python train.py --lr_router=0.00137 --head_dim=32 --attn_scale=0.177 --init_std_o=0.0536 --decay_shape="sqrt"
Below are experts of layer 6 (counted from 0) of a mixture-of-experts language model. Rows are named router (the router's row for the expert), up (a neuron's input weights, with its number), down (a neuron's output weights, with its number) and show model dimensions 0-159. Each number is 128 + 24 x the weight over its row's rms, rounded and kept within 0 to 255. Numbers have three digits each.
After each expert's rows: a language model's description of what the expert responds to; "raises" lists some tokens whose logits its average output raises strongly, later layers aside. This comes from a sample of Wikipedia text that the model never trained on.

# expert 37
router:101091171171096105116091124130161122168127121154123156103139124065190109110139159107158128122156100149138089138116138161151121113136111136138148116129125096124139117116147166149138129131113137150141131141186089097111165141118110118125136124117147095125126076119088138134083104134100118148138084149146163139119149138128116097111084171099119129123111145150121169110088168143148142161144115121085122086139139117124132105131140126112086163113147118132143162110147099119151086134136187
up14:126091152127139171179121166108123122154097096114142135117160115150183138140106147163135102127175142105136120139105104124089135131114137157148169126108128108173110133090099120118136152117074140187130127132145082125100193120126123114135113131108107123055139165113107141154103112148084130109194118114156120125119127141115122122142117118155099132119139116134102170124097114139167143133107130145135121152137116133120107093152162167097117132085121102138101161128144115140166106091126140
down14:128115120137099077130112120129064135081106145116146125149104085126134118159127085120135119126112138129130136141118120131170101134143127114133173162191133127099148150126110133169130118098105123102140117128149140146108136133121084129117129157142145086186141133138113137134144095128170114134136102100149157110165146189139125073127087155076143131133148147119093153120131093131137102152144122142155072132117198131111128111149127104161146151132090120091104122123131137121129077143092127
up15:126155125100105134146132105142098085140131121121108141136100109117173136096118117165141163168115123135125109110075105141064119122136098134104098162153106161126126111117135092083148130081168150103108138151123176153150161143123138144130172088114135155132112114103169123160119122125105150133141143157139140134102121134103103128120140135118168123125127123149115168146163173152141135120133125148097108130135165147046120113093120176085105174110166133121128116144112161082124119123130152
down15:118119112126175112123113137128125134125154131153116117184099129106156122130122158108120142137156086117139088147130113173164088137144121148091103146147177069119157075163131104131153167164128117113138136164116169109136078114137102094121131086134123104135132116154153133108155154100164124135126140178086123137140115114091114145139123114159171125117142107079153130179112131150118122110118081103139134119126127131159110099115131121089135129123129133126137181107142156109136146116100058
up16:139151110100078144151105140174079135137120159116166123168136144144162113135098159160109092120112117125157105127119124146137136143116090094171106142128125187155091144112144135132083162152174166093136125115161111092135116142136130141126113142131138133116108106125066123140128144139104107140167153108120099170159129102159132178115079162109112120097162150136126092106133122125142164120126152140107099120104127158131085144141130108136124153074124105153150123106110152093172121141112133
down16:117149123080108136109127080146147167099147139109159102099074130093135146135106093134126109134126136114140158126125110113140148124134138099123119143114104099166126107135164112120088142100184155174093099108168094120122113132117153142185107141115090121139115134118168174111140114151142096087102138110130139109144090142127115119158169120122181111065118170151146116126135147146141131125152122132127128188142183104113104138160089129142153111112125111174109137167137120128123123125143104
up17:135116152144145113146159106148134073164142114115126126124146119156109089159135115131140169119145104175122068167126119120107144140117117108120134103140114141123129105132154122119134162082172136135104135146152149109134140147089106138104176075138133108074119105138122106092103173144086108155142166147111141102165157125066147127160112108122104100158123099110089137128126128167149100154115143131135111151116088128122120134197105117131120173098105130086124142108137146124115132164130161
down17:154154133082122124137142145110098113104112136109110118114128071118148155123151153141129126145131164131145083125133130078150079186116144156119113146131124082130132126112128136171149114132116123142157142153131132140128111139199124121117108149146123137125149122113089116158129131148136132099176107164130108144106081116168104134116157113136150162097096148086160136119134159070152164149133127149080131124115094110103141116147145145167100138093128133108107114104131075105136138066155162
What it handles: Prefixes, months, table numbers
raises: " and", ",", " for", " to", " (", "."

# expert 22
router:139131112151132145121142151183123140129173078131152114108104116089162107135139141138149126139162120122131103116158139140159094154125140159165085099126142152133157083116131181113082106120131084146113144152136122107163148150150112093133087132141112078087138131141135100128146129095127122135092094136096157139150136116137140097109126153110118142137068128099124153151075167130121141108147131129091136123148148090135113096115162142100152184156123132163152151107130116113118088161098162
up1:083100112144099137132140115131127127124142174142086114090134144135120102105117108140134082118134147157119166116119117120141113168109137146107123130107119185179123150155113140127155091137116129119180168123150158152165167141112088122102148098163153108091116133122148159131096113129151172131127141075148098186111083074086120110175144144122138089116097106093159134146121115115125143089113118162164154142107113148142138157129135106076135117133110123141125145136113164121106133148129132
down1:128118122164142120046141137147151103132134118119170141146128117182168109121113119143138124146134134106166106092127137115133097152137147117115201161138108148099136127133169102089082116137123130148169145095118127105141131126103119115117114119093135129138138122164123107104130119117120116110176126122138107135108094125155169121079106135098136155140142138086125107144164123094120153108131160137160103162164129061140146094172134168122165116103086142147135123140148120141086088105139136
up2:111189129151153167101162135131149117109147104117154102152137087089101128085123106101125123144124131179120090105148096135129170140112111145092138108089155170133125106116150182141129127093114164103114101127115145159159127167181148096154113146102127136104156119109123115105171103104177105127102133106109116140126116143154148154108126107131123185121106117112116145071118127174126151124156123143094129136131140119139097103071138131118142137098143144151153120140101112135125117139131185
down2:168104133138154145125120116126142096128127141138151101086143096148087089102177143090145127113168126113119144144135115132116112163141121131130174126094141101133119129120127109135144121131112179183129100134146086117128117123156117158120183138138150148149153105158124160093109146134122114133103088121125161114108100139113111108138119140156140146107123116105157131116164075158122143154099115167145171124062128167133137115089143106126112161170140158117118087102129138174058161142136124
up3:110134122100118139137106164136106162127141129115119073133138152118169075165105126146132118108174093116145090118129110112156105151178133124077086070155161137124159126146148143164138124137152133143134147137143144120164133143119130105124119104162125098123172082177122134131126087128127146139144108112175141107124118097209127109146108162117191105110161117138134132139126108100112114122133109091092082115139098119159144106121131107128137098110173118142143126153132133129157143110147109
down3:117123116107100122130105141110131127160124148079117082156148145138163150114139131158107109111158125139141123112130138090118131152121075097142098152081109124194124104150098150160181115112181142120091154124128169141109120104117139153103099157122132114156104088087132098144163126114103123111128087149165159127149145141132123128137092129109123149098113163106087113118132128102120071145142148149115115173113118103103119134159127121087175128148129147087152119080170158122152136121116130
up4:118131125136172143149145130171117098130117184173130133135124098118136151126140128099178113141133086119135096123132112126120100077139109140075180160082115145162103131115141121172120120079153085172137118162146114132123151123114131117169127133108156126068152155140128151142142100081106168118130149120146115142143138127133084154132113132087161116137094144134106151156093142094109085136130149102123147084158120117107149134112157108105126148156121150093113141102140121137132088127112171
down4:124156156135196114146114131159118162150166112121094122127123106148100149097119145174139081134123144145110142089099109127153113101129112104146068108119157091092140136095130135124161114132070119131129139142121146131105126131128179106099122123162174119120126104102155132131107103105049109140154148115128164112148140130123126120143122157101150131130146125132131178139183127175144092127144079147096132071149109126131149149127134194116106136123131128150119121157140133130113119114110139
What it handles: Biographical data fields
raises: "\"", ",", ".", ";", "bit", " |"

# expert 29
router:157148112132118142126095146132075106143098091154155118101173121100127081093096135132153149173164117143163108103140136151122103140171134173141137086125134112137142121093142123099104121133112124154127152174110151125136114142108087114119140141154111064154113139123188076112077130141106113147078111163107169155158148108153143115129138144141142140131113115107102157144157175119121109144130124161102146125151119122120136115095136097096093105142154127157157148121106154104115141169114133
up0:107130114172143139136100193097127105143143136156196111137126134116146134130144143140144156142110084119130125115106165141089114095121141128092113165159156137130149126138119147114119089097149109169139127118124118107152100150118130143109120170106117093152151154157181127108118124098140080100091089170127129158101126092155109115125098159091094097094152098172138140115165148146131111100125135090129172146092152136084105094132117134136144135110149137134148119140123128117079134144091154
down0:128106101135193126166154124129081116153148140121101142140106148131118161102112096123111105097144120126152140120136128104112158138131101139139119108131156126137080109142171153133142141110148115115102127113141143129156114178121161105148125135128123107135202109112131170137121085139113153153136138120119141105163101153173133118133158143080104168120102139073148099120139087131133110097172126114129109132106124126167139086172099108115147156147164153096081100106116123141165125121064118
up1:124155108125131138092084140120108141152085108187101135098108102105159144118135105126116130146121114099136135108117104159063143106117127167182122119108151123164124123155130118136152107115151118145105115120157136084120121142128136113187139112103144119148159071107144140137146117138126105139115160135096161174192149105145122175146128134122160148127111178101125122128165146112154150135141114167082106162113085152139070114124119135100114117111139150141105156134154112110140108089113145
down1:145106094141124099092131103118136140121140104127132110132146140071124098153134117128132131089168171118090132103104160089160150134135121135111091183109148130135171143148128117176129088158107112144151163114121131153120115149154115121138121110139145130111115171136143175121129157118133122154137103102071129134175152150114155159154101120090119161154107114142140108163089127123210146163150129102095102124133149094107125119144123126131106137066079130132101146123118128134103113114143092
up2:153154126125122119111140132148171151084152115121126148115174153143133110135173095147160130172172114110110116124176155110158105135096151130123141129131099059156139151118096105119134097154096154127154106120096152136148101099108124164142085106124084130128143164090132135126117129111129110151151117093133140146136136117133122118154140134092160170132115106156133110139109101106158138123167069150108163160101114112049143131153133107109118149086135144150155141089142137153094127113122143
down2:084116143090141165146106128135124121158120083147106132100130117126143128117158139072097167141138149131133149184087150170088130133156147138160105148108147124138125120117141122140128128134138163170118174156129108142085131129131099120105162072100155138072103095102132121129161111126104128120091137124113120112152140122103129117094104099153143094139095155074159161163094163184131150150132148122167107128147138111150097118105157153101135160151153120136093118130100121149121148131142148
up3:176139122142089147137146141171148134079115098140097099124106082130137153138117120145132093119102123106116098120150111157117125122118146182151107137112152143135123176104146164109091115107177151139177128171124126153138149142147130130163122160122103129159141137094115128102104120100107156171127119137120123067144143138146127106105129138131124129154120149129106115142113165119103110155098103112122188123096105116094093109091114177102082121141165167091140173117107140145117132103090123
down3:119104150151126119164111183142152091116134119122101137167140125106173122131150112142100114119093082148105184134133094175134113099110168096112120105100161100132133113114124126176118116144109133120101173138090115121127135135089117101122117164116131126146115110124095107112146149125149101111126117170146153189149158163133144149099157106162142131157136112123110080112094143171085113131092095161149144110096121159150111121098125129087136117098131118131137134179168117164115105133107124
What it handles: Names and titles
raises: "idence", "pe", "uth", "ability", "ence"

# expert 41
router:122096136117092095107125123170141119149164101109168120091130119106117115127109123151153109122165113160126114115167110129196115129090128156128107095119143088103130096095181156133102094129144121160101148128134125131151160135090121095147101113110186091094144078136161121132112109147138147134137109147141111158152161136161099101137126167115092096102114103134101131121101103128132147156137143128109152124135158132124155082150154165114129184151139097125110154111101136143113133165097159
up0:182142157093102140104126111139135095187131108143125128107111171123135135146155088148135147143104118145118109154085117150109105117137135126143096174160110107144093135116112120079145113161152144092150144131145109143097159122135108121122134141162099137148169131104133120102114106134093146124162100136139168155182104145144088152086125124126102125131135119124114103120142179118076107131117116134153109136102151131127167076078109163136126130129134099103134163133062121166128133120145177
down0:135089104139185134144133112131090111109176128154172123138109126151111175116100145122134106129111141123102153116159141126123130117124131143146138108136136149147083121111137135117142131166141169154115125148135132123149107099102137141163113115140141120134149110134131143082124088079126130123097162156116087154104149066127129113139129110126145152124135145151093144167124103092074106103167120120117135076179096138167146200138117116147174148116169094103134156121125102132104105151119085
up1:126137143134133130169123148139146100136140075154148168133152140108135127164158132134148149143168133115131111135171113161129120145118064134111119168103160150128123127099128135114134110134088068087145116120143108125144159112141123153157122141142164125111191117107158122126115109142122100158097140145108164136098143105176055144130127127129091105084164129106110091141102139098117103156118152129131132110152093147150083095110146124152144112169129154085110115074124155138099137129120115
down1:163112095129162137130097113118127103104164125118121140133088132146179112094118099112121121112126137153111154145116099076138139141128130103133104127133153096090134128167149152122135130102123122091100151103110113112150108143127119125172144155147082131119119108103115120185145076140117142149139118075108113124126121150130147064153130131144124135179186124156113132143095097117128105171072158164137162131163105111084124141138132176134106118171119139139115126176157143144099141145147159
up2:101102121099121114075113122131136151118089075128153136081159147121125137135170111102153146110122135128155144139143129138152142112153153154122134182144132142105150096176155122133095143112110160170138134089123150157130138163088099114108143108105134157105121157129151116127143146130102125171064114137159136148121105156110139077078095139066119125145114140110101114105168118130125116113130181132110175107109115129170155089102110133115104146143132121110127111131158106153161114093140147
down2:055131130143109159160095106156097115125163148083144112139131071159169110129133175133112111146107128093109111136120133120110139126107094129173107122151179139146124153140112118115127138102118123127161113104110101122163157107148107111169093123137195109131101127084155156157154150078136115133154122101120128086081165134126138105132107127133128159129123110131164127111115155135130109127140094130145088083116156126122146143104160119139138130175158136078124098119147137098148141110125163
up3:159136133107124071108160129134122151124109112141127107097103117097140093133149094142141138149129126113122149108140106158148129177121119108117161180137107139170116175116173115159146151114134098109156104122125123109161096095085108135088122139091130075102124105169104121193114103096083123137144131135147155127145091168105142108104177143148131129153159117122110171121113178125111135067101120133108109161119092137128117096144133125151122120134134127140091151166136144161118121114108147
down3:082121118087156123195120138119124130139150129138123124156112143151117106128130214144137152149121165136116086175115107113139132159075138117140160136090145155163132139098114117125113119125159103123108109132133103173124125142121074150116121163117134148144095155125101098157122147106108137127123114115130122114101185104100119140142124165105119092161095100128153122090185152113105119123106100134149170136130099131128111142119099122109163126122123171089090111142154143114124153090123088
What it handles: Numbers, mid-word pieces
raises: "-", ",", "\n\n", " in", " up"

# expert 40
router:116094163142121110080116140120124073151124178145156124119132126085152120147086125118135121153128116175129076120127138157161100095129132137137135143116160123153143146148162150137127100099100122165105143121146110087141173163165117135115094130128158079152143055132150105084103111130116120163116115127112128144177148122125117138104131138110108109127113109128121152105110115135156170168150123133113134135143102161128169068087123102138106153140108114087133181140096133098121134123115147
up1:119153145126146126100180130128099162108128116141122152113151120148114110132141127178133108141100166136133147136150139155163152117122125132149156158097125140127133120163078136135127115169132150083089096128138144164123077115116111180105129145139161170097121136157141124125092121146106098146132109093118085089107126158144141121117120195158118136115132109100093116104093170175133118120131106096112117092167120091127130160089132149111126131121126163141116129094146169156146070127094155
down1:091093120096116145177129101163128150128093118123111141118141103131155109078186134113119120124112172144180094122102123135138107133091085142152090078137173153113114145139106167133139141071102111130122146119100102115100098156146113142140166096161139126144121128132150105104127115160101093141123161132099149122099156098111111130137118141106152098122147092118131139108142146160094145149168158125154071139117141109107087141078108142102097155147134167129100112138148131137126130112115151
up2:116104149163151129069135134098148096111105181187117129118144148117136131137087137124119094151162143103181088105110118110141113118112166144139156160087144138159145143148185131134167122130117119135123147161117121108124126104162133111100110148148139096160149108133104123145079124141099160184080136098103082138103126107137089117165118150128167148096143142099136178118116155137142105143125169123112141110117107135115168138117105119141121140139150113103169111107127156174139126143126111
down2:125113100097138152113127140118125123140139168124134153160169144121102115115110118121134146103132139077107130097144164163136099148136144146172176113109136125100134088104116108140149109120204120105105115138101131139115167139138147122181108136092141113139138096087118106089116121166147134143114137170124138078108086110131117094080097109124163122126192127139160164135117110113110141143144143161143154117114115114091143143146153120145110127092168139077157130148140146124124148081128081
up3:121124134114097103098111197135098092143143172149097123119156140154134139132086113125162114140104134137110142126133147156126116086135122150122162084098101083165119169149164091150118077152146091153142140131132121117142167150127140102095152132138094121142095100152138148137128134126121129130103141142138128131148114122140144153105080094098121105147114135109100133107144117081130111153104138153154111129122088122104162108150164123176113168109112110078145162136108108087140142146141200
down3:149121136108115084172110135128117117192128128142151132135092133112081066132108145108179113111136155157083119141106171131140112123111178097100105135122144107151139132132135164101094135156104141090111153132121160171103091150148099120088154115115156132092144149115142116158139154125077128168160144150134127122131120140083129166137120179156092124116136154120101120112122140147126144119094150135107131141145135131061143103124091135142152125137123154127157135098145128165135167096118153
up4:136127113139149069091131141153110116108135083141133132085104083127096130087120138118103100100134116121120133124166144126128127158125156137134134147084127179167144117153115129148100128164115079147113199135149111108121125136157132143139153119104133148128152114171132132113147174103059122143135140107090103167118114133126087131134170119141171143115141098107146152124123103118161111141099092125135119157064160138130123106153138104134153111125156097110145157148140126158103082133147089
down4:104119112113142109132129118145160156151131142148087109148157137117142131144128140172146148134089115112121138162124123155124130093118116158129135122149153127121153174116101118115108094119113130125109103144142119105142126123099125131133176164099114133112123123176125102091099138136107097138078182154087118135118150132109153118102143165108136144117129101111134165150088158129133108142119110083231109148095115124108132148182120101131110151139129150152155114061118133111099115143116061
What it handles: Word-initial fragments
raises: "-", "s", ",", "di", " with", " off"

# expert 13
router:117110164141117160096112150140114088138162074165154144126162118110159081129096163111131118156158144135148158090146136147133111155151141137141120119137158118147137114098139135131111153080131159149122132150118089087111146111148145099141104121113107097122134110161127125085113101167128118163122115113157143155145085110173092118090128132152089105093063095114112117125133142156138117130135099175180155124123137115116147098138153084107075114166157103111104146130142119119155126144116145
up1:110116129147102132133095122147135150088126125136153143111116130134099151165128105124126160153132138105147088186107123133105129136097105087096118135163139134102107158105121103138120115104137112161166174114136096137151141116143149145145103152103087166095166129103084101164101124101159104118104175055136112136137132153110140094136141096130109108104154110099128178131135115121110144109120123131092154135124129197113097143146101129110114080121148111185142136138143182148127152105137139
down1:130154127176141135113105118089109150140116096117092128094110115081112116147101119111144157152133099154136132079186143135116154094136123161095133128091144076122120143085123086089144150143124166130132113119154111143136150125134106105104158105107141097172122096150157142146118166119111127133127089104115168136158117149151102172151137099108096117174090141089093124135143132133169159113146175122132115134143176156122133137070121124135112155151120138157099127122100125152089123134158116
up2:152100151071131107154139125140157150118131098146107160116118145142103134085126096125142087180110143111114108148122117157091111166126114112145121137149150186120135068170137153112140118111100115124125119137112075145146150118093097150169117164150142109123150137105159126060093144145137142153122164103105122113077164162126123141117147110124126151139102120172147144091111143090117101160141105147144115122164104107117131113146175129093125136157149104109097123141153139104142153135101103
down2:172131131137120105154140111120071109085142145114151137076107152142132137151092109125144118119118174117134118127112104116148121133153144160126143167114125148158110144151124152121097105135150125091110128134130117172097140147172099115126127055106132148099133140119137160149176103137075154128129104154150112117116133118139198086103094165159128145140132117125129064130143090134150134072135139128162162124113138098149110145127103145099172121126132110105084128157140109142116089144141124
up3:116100115105101130141156120150118150112175125147156107143148120098184112111109140107112113144144141145120126123155145142135105163110157139154106140177110172131157152132164146141118145135121143109160135122169116138113141145139089121123161118121166105101146129172130167085124154162115144109146085094138168171122114154117130120079099116074123136109093137139103080122089168106123160110125135111169145118079133140112136110152103134099081122084173077122112131125109119088109122112135137
down3:152122150104124141143106149097118111144147133138135155107091102125126156089137093104146103121142180110105132153126137171074141114146120082134126128138127147123150146157086146074124189091127116123129144139212142159132135116137121102120148157108148142133139117130114127170134177145141119142097146134141126110150124168119098084082131157135163104151143160160083133139158153158137134128084095080152131108097112124160123118151132111136134092138102150076115145094139127120139142151124147
up4:137112126139168198122104141155148134116136102173128178094147144172122148137136131132130097110161180140093164103159143123102142134130085102096130102120153148118097128114111143124131121131111118163115164121121160149141107118151085136122135111085138115158143135116121122148128117109129165166118128057103150179162124145112114163105141125129103150106086143150134109093161076110098105127149117144158163152094088142167123113123135106135122156122096106181117140121100127142143122097125132
down4:151137144128098045121108098138121149131092134116159169122125093113129079128135119147098163079141094098125125139144094102157122103124149108101136119210166097097150086129090117164157117131142154122140079128109153108149145147104114157141107141134098140128144113097114100133140158139178113104132141146126113105122110169083153128147119125106141101124109144117147129134152160140148134090107124154164146123107163144115109139091130142127165144152120138140148134135133130102094182154118142
What it handles: Short inner word pieces
raises: "-", " |", " ("

# expert 34
router:132096150135122146100101168132093089142173095128123133115128074116153061106104113163122110158129122134170125143126092119157097145110135121161136105149153123123131099122167143130140133136118087170134145154116070138128150163101129085141100154159132075104142139104162115117120092147125087137125137131104121145154118059126103149090157152141107119166109146172135150120122147108112158128121130117135142130146108109140109111160102120144113151164156122126127171161163132087130092126133157
up1:119114120138135118129113114238139115171162112110081134138127124109123098125096110153123117134148126113088114111159169111147132101161137163129080162140153113173131106120123125140086127120156085131135169123105092150104115140105116096143119098123137103138121096090186156156146103158148135112103147141084144129132105101121160158139131108157135155116168136117129128161152117106156114147128099156134135146131121124153140080111133139125123131130125123119115131114185148118063130102154137
down1:126152104107157115073136139134121110147099098156136109114138163138113187147118114081111159132124174075157108136134101152106112087178122128113108125133139136132118149097116160093125109175161156082078130161111135092119100113123083113117105099120096120161087096139146126161158128111158091126126117107140163152133134120124113133121106160160117102129144098156143119146149109132180104164148154126186143102124150130140112111102130130127123132121101145146126184160113146140160129141126114
up2:160119111182140129147129181095143128098159110138134125180126151145165101160137157179110136131145089137079129129121135132136141133131171142106137156148147151098130103101110140137150113113104107125144120133151114123142147130140129149107114140114138100146104088154175127157108110137091114108100079125137144096090117103157119097149092156140145146164137138119140082096113137096140120129149131112087173120117109092097136091139099159141075140115127132163150147129137065141106106067131125
down2:125111086102115117150091098149127152149137150111110085147127146118128116118131101104140130113111124149139103122149091126137143157144068126137086142139064122103153142124137122156148142122148180167151111132098148118126113125149119163129140136156184111138145107095130112133112102126172126146131102150162104126145125155130154169175158150093074184098093135142075121109125152123106169133170112085124075149129158167111159123160112122102114103119102119135116147112125116132143098110152128
up3:101151111107115122134138131160086120174127097110110140147137153128151108129093113132151124119157147119135100177143107182182130161111127121124143097128080122127103103090158122148123102130159094127144160163122091088156100146140117097112117178147103084122179106099131159169149104103128114123129109140062109110112151109133116140118113163118148132165192112153116125133128123122142155113152121125099127138084121109111135106079121140165126158110123124144168138140162117103151121111167130
down3:116145156095139101141157086178114127136076105135151143108138119137163143103120119141148167115162117128121182104137084117151138097129128157150100144104169124103097153123158129159105140116136138123160112109122144131128144169151110126108139120135116161101163169143117141133182130126086128111121149140101092136168168114148100130116150116174167115104101155104124155162124126086145106137075140119132143146138117099097116100160104161145115115102163089124140107133125160108137094115093070
up4:163129114141076108135095100146109139142155130141092082152141121111128101116103128125139142141108161113163105132138103142129127117111141159128166085168142127147138137129163082108153114103090123116139124165162115087136082179128121119144142140131129115106147117166115148113116106220102133085136151178157165121158121132105152156126098122139151101151135146117126160129114098153099071094121130110122119124130147080127123169119152142120102097149100137134113115109149166125155111098122157
down4:125181100156126165139128108113130142120173118167141111183147094136126120115186111156138104151095103121134116158160149120124129113185125103090118088111105150151121135139138084152196114141149133123112131124145106154120121132115116119142136164122120119140144139125143067165131095129093153118141144094135129134114126135182152113150116132071114136151131117125124124117114183113105187107132156111097109092123116137132123145118049122145158114129135111146117122118095101139110139099133091
What it handles: Infobox field labels
raises: "s", "d", " |", " and", "di", "="

# expert 0
router:138145139128134169097129128159107073116127116133132127073192110081133116140131148105142118163148131126147128148166116141145100108112123141145123134104155112122138108093133158144142150152144137112161153170117122119134154160131107127118129121148153100143140095136139100096081128137095113131102076143125160172123074097134143161075122135166098143098073147115098149108177158149145143150187139129126128109144124120129101114099122105085126115170130118120145162137122142098152108178119139
up2:134106117134139091083120159109097138082098116099108151092119111113115112142107139143142132090179139157104117157151143118167129125133104179159109089109149160132089134149127132141176144154162183130127125149095123097154121136108123138162116115144132136168148129090115102086130165107147120149087119136107103134127128126106147094133147165142131117171107149130089132144112133174146144145099165094110124092115118114083177123117114162129143097123129153177129148144163123128152172135098106
down2:177130115159099109135140105144139100124163139136128117137136120157130140146142116106119154116096103111126129096162136134124087149107147129129158143172086112144092163158129110105122104137095100134151143139107130155152180176104190101129101124131147093114133106145172142174142101143097126158122139133102073152147140116183093180122085133110127121137154124127141133110110131141137120081133160139142092127104105135121104127121154131122117133139122098115168110167119073093100102114136069
up3:155036122151060117132142120133110140126171120132165115170143140139129084097152186142090125163133146110160127122126121123121073156148179121133138121122142150148162156119149150113125137091120133120165092104155120088141163120133109118124107131193134127124120096108144105109136122128108116132135143112115103122103094117111136130149093141140156137106131176172108150150129121129126087137089124100140124093112122118093140113137160117168122131129130124063135102172141110128129126114108131
down3:116108105113113151154141174103149133136182114124114107138142152146117128106120089144113133127139160089104129108106115092122132140150115133104195133071098124093115101114159092112112086127178160148114124129121139112167128141154125122094132134110133121164100125132171136140118132094112158155117153146122156149138091127145131138160132088156099128128141099126119105169173169135121097095098135127159107096149118154099127080140161110169129069127181125164121116150118103130148156157136117
up4:118130138154128126113094122111158101162107156138114164101116105089163146129113124103131101164103137127136143077130143139157142127172068134129123093150164112170143157158124096143128156118138123130137143191117143163155115118148186111095113146118134152086134126071175130141122096123121148146093100149132132110108094130090126172122162145133123146116099101124102128143139167134127117154135126143079081118140148109111125100156128161137116138150146155103146102106143155112168117090103086
down4:132112171125135117136112085115120110095127147106150101133135105150122080161092160137158122145131150129152165119133107162121127148094111145134115122129100150132166128114135137130150115140146165157162160095143102141104142118089122134130092135182130135138149186101166141114134156103146167131113121123104101172187144086089141123128105130125111145162123160140130136118103181111133122089076140099085103115200156113078121121132143132098146102088130118125094130095103122132125123123139109
up5:127143109086107102139156182116134136128092136134166137089156091158131111122117139116176166116188135110117050108122125144129161060119129143116127119104131118100121142110128142118140145133150091151158132152128110102143104117101167113112148127078110127111107093119140184125096148147147123142107122110104137128112165094090142122122127100162140122106181106087143171162130117143142145124127141123126092102151166117132138127168112138143124135138159120120147121125136133093189121094109101
down5:149117150165167104120124077112161114107161135141142135129137104116133114107093080067109147099160150121100107107142107090139115144154142114157121103119145151130119123092124124117174134158119150156118142117154115113109148144132119122120171138158187128080159107153118127115157072132114116175139153122135161106119122163101138113154149135159136145120131161124082112121155123142176137143127115156110169114082073117154169120131133142160147139105103088124087122101114148104105120160141143
What it handles: Mid-word name fragments
raises: " and", " in", ",", " R"

# expert 30
router:115076128144113138099135165174135104160134113148143124119178143080133093119160138130138103142148114127155161115153107153152078135140138124137130135131141099133122096062110145146111136114145109151140161159104130111127164146153142087130135081217124079137130124115152137112073114101135093116134075169087113119151139138149145119105147162117115120098100145112140113141147141143142115137145106169085101126139140106109152085121122112161090173129126100114119137117114125124131157131132122
up1:106126128160135145109093141134112099152120135125090097117143100054158122117150117131126111141144127094063093119119117120129127121116148128174125122162129138091123109153113137129098116168130105190152168129124131113166148102116181108147154087133127175114135129118103128154140145075133120141135151145140138124131079149142136119135083130127129146092129171121100153141134129158142124082153162153128166138147123137122164128106167093110141175155143142110100081101130071112150143125113137
down1:128132128163152141155114092133147139131122114138111166114139126150129189047138121132139158137125190141136129108136177127102117169106129113133183121134154122136118173089066106137122116115107141106132107135123157159166142129117127079184114124088108139128161116150134106128124155119091140136106127084118127111152124121160132095096149106102129090123147133109126127111139154089094108126175115122136119114099132116160115142100148111110184121085143135112129120154121120144117104139078164
up2:117081125128109124112112129139143131126135134127144145139118137104176145140119188105154122109168106102137132120144088098105107106130111101129087101102128140126118079103152125132112151081122109155126173137092105198096155131088152141116124140138095129141154138130150088122161156100076156103146092099107114120086142162141124129174159091142167067082140101160113134111129126118114111164133114123145149125125135144153152105111129136134146159102140109169137168128136152106123142086134152
down2:141140146185117104089133139097162128146107086138105135121124118100139143134175167088117120158122157152117165133125170118125125110091113119097162133146167122112094106146113124166136125141175122159119134120103111119133141125095094147134113097164165139104163128105198101142085154091133141158120122087155122153123133136127083139117122148140130161140132160124135098120151131107163109107086109128146135108099124085157145120133115129118163139128073178087142092143110109147156122121102094
up3:119144117113122095143172150120136150103114121123148124101108150106132129103138140143116112123128114156099121138133099125152131104108180118142118129095118128143145122115176116150076124121130149166165116120104123171125159118107119131123123126110169175130127169157115124122127114121131118158148110099124141138112089162110190171083083131146145105095135102115130130142124100121153105124127102078091109148098140128161087128110133071160133127127167127135156107197122099155079199139115136
down3:135136161149123074154171091110119148134102128080173120125120151151121114146146130111111132133133117109103118091164156130119110131079124117158129033146115123113104113154123120132080124149081148165119159085177112098124142127098084112140133113129110167144116106142136182159113132094117081114124099114123116123128166146159122125164120121087090126138129129128139151128121107133123166094134150133139131119169150148108133150166139100152122139135108132120115160153118107077160158123130109
up4:141118114147119145145128163158109123138124084122121113082149134143093077085106147126178119123130107099167126125081116123168118149116172152141121129130115154095146118122136097076159121171108121133140137102117127166105116131143170123117142154158158109134143126130089094121132143093135068153119093128182130137119132158179114128114128137100134120121165131142108134167149111152119085076098152093137127095118136132142153089157141144139134116128135155061165157137138137124138114136154165
down4:117134144152137146085144137126152114149123136125110122095107151149108127136077180099126142162156110106132142163095122176118083133132121113157132139108167146181128151128113159085154125123091123150072106154136097131114163131096118124124134155143072122088134106117128130098061085150117156134175132085103157126146148122096137112148104152132138133115148117134129146164166119152162154086135113137145142115139153118163121107139094139128122110167163065102146143106151144120137129130147130
What it handles: Digits and inner fragments
raises: "5", "1", " e", "7"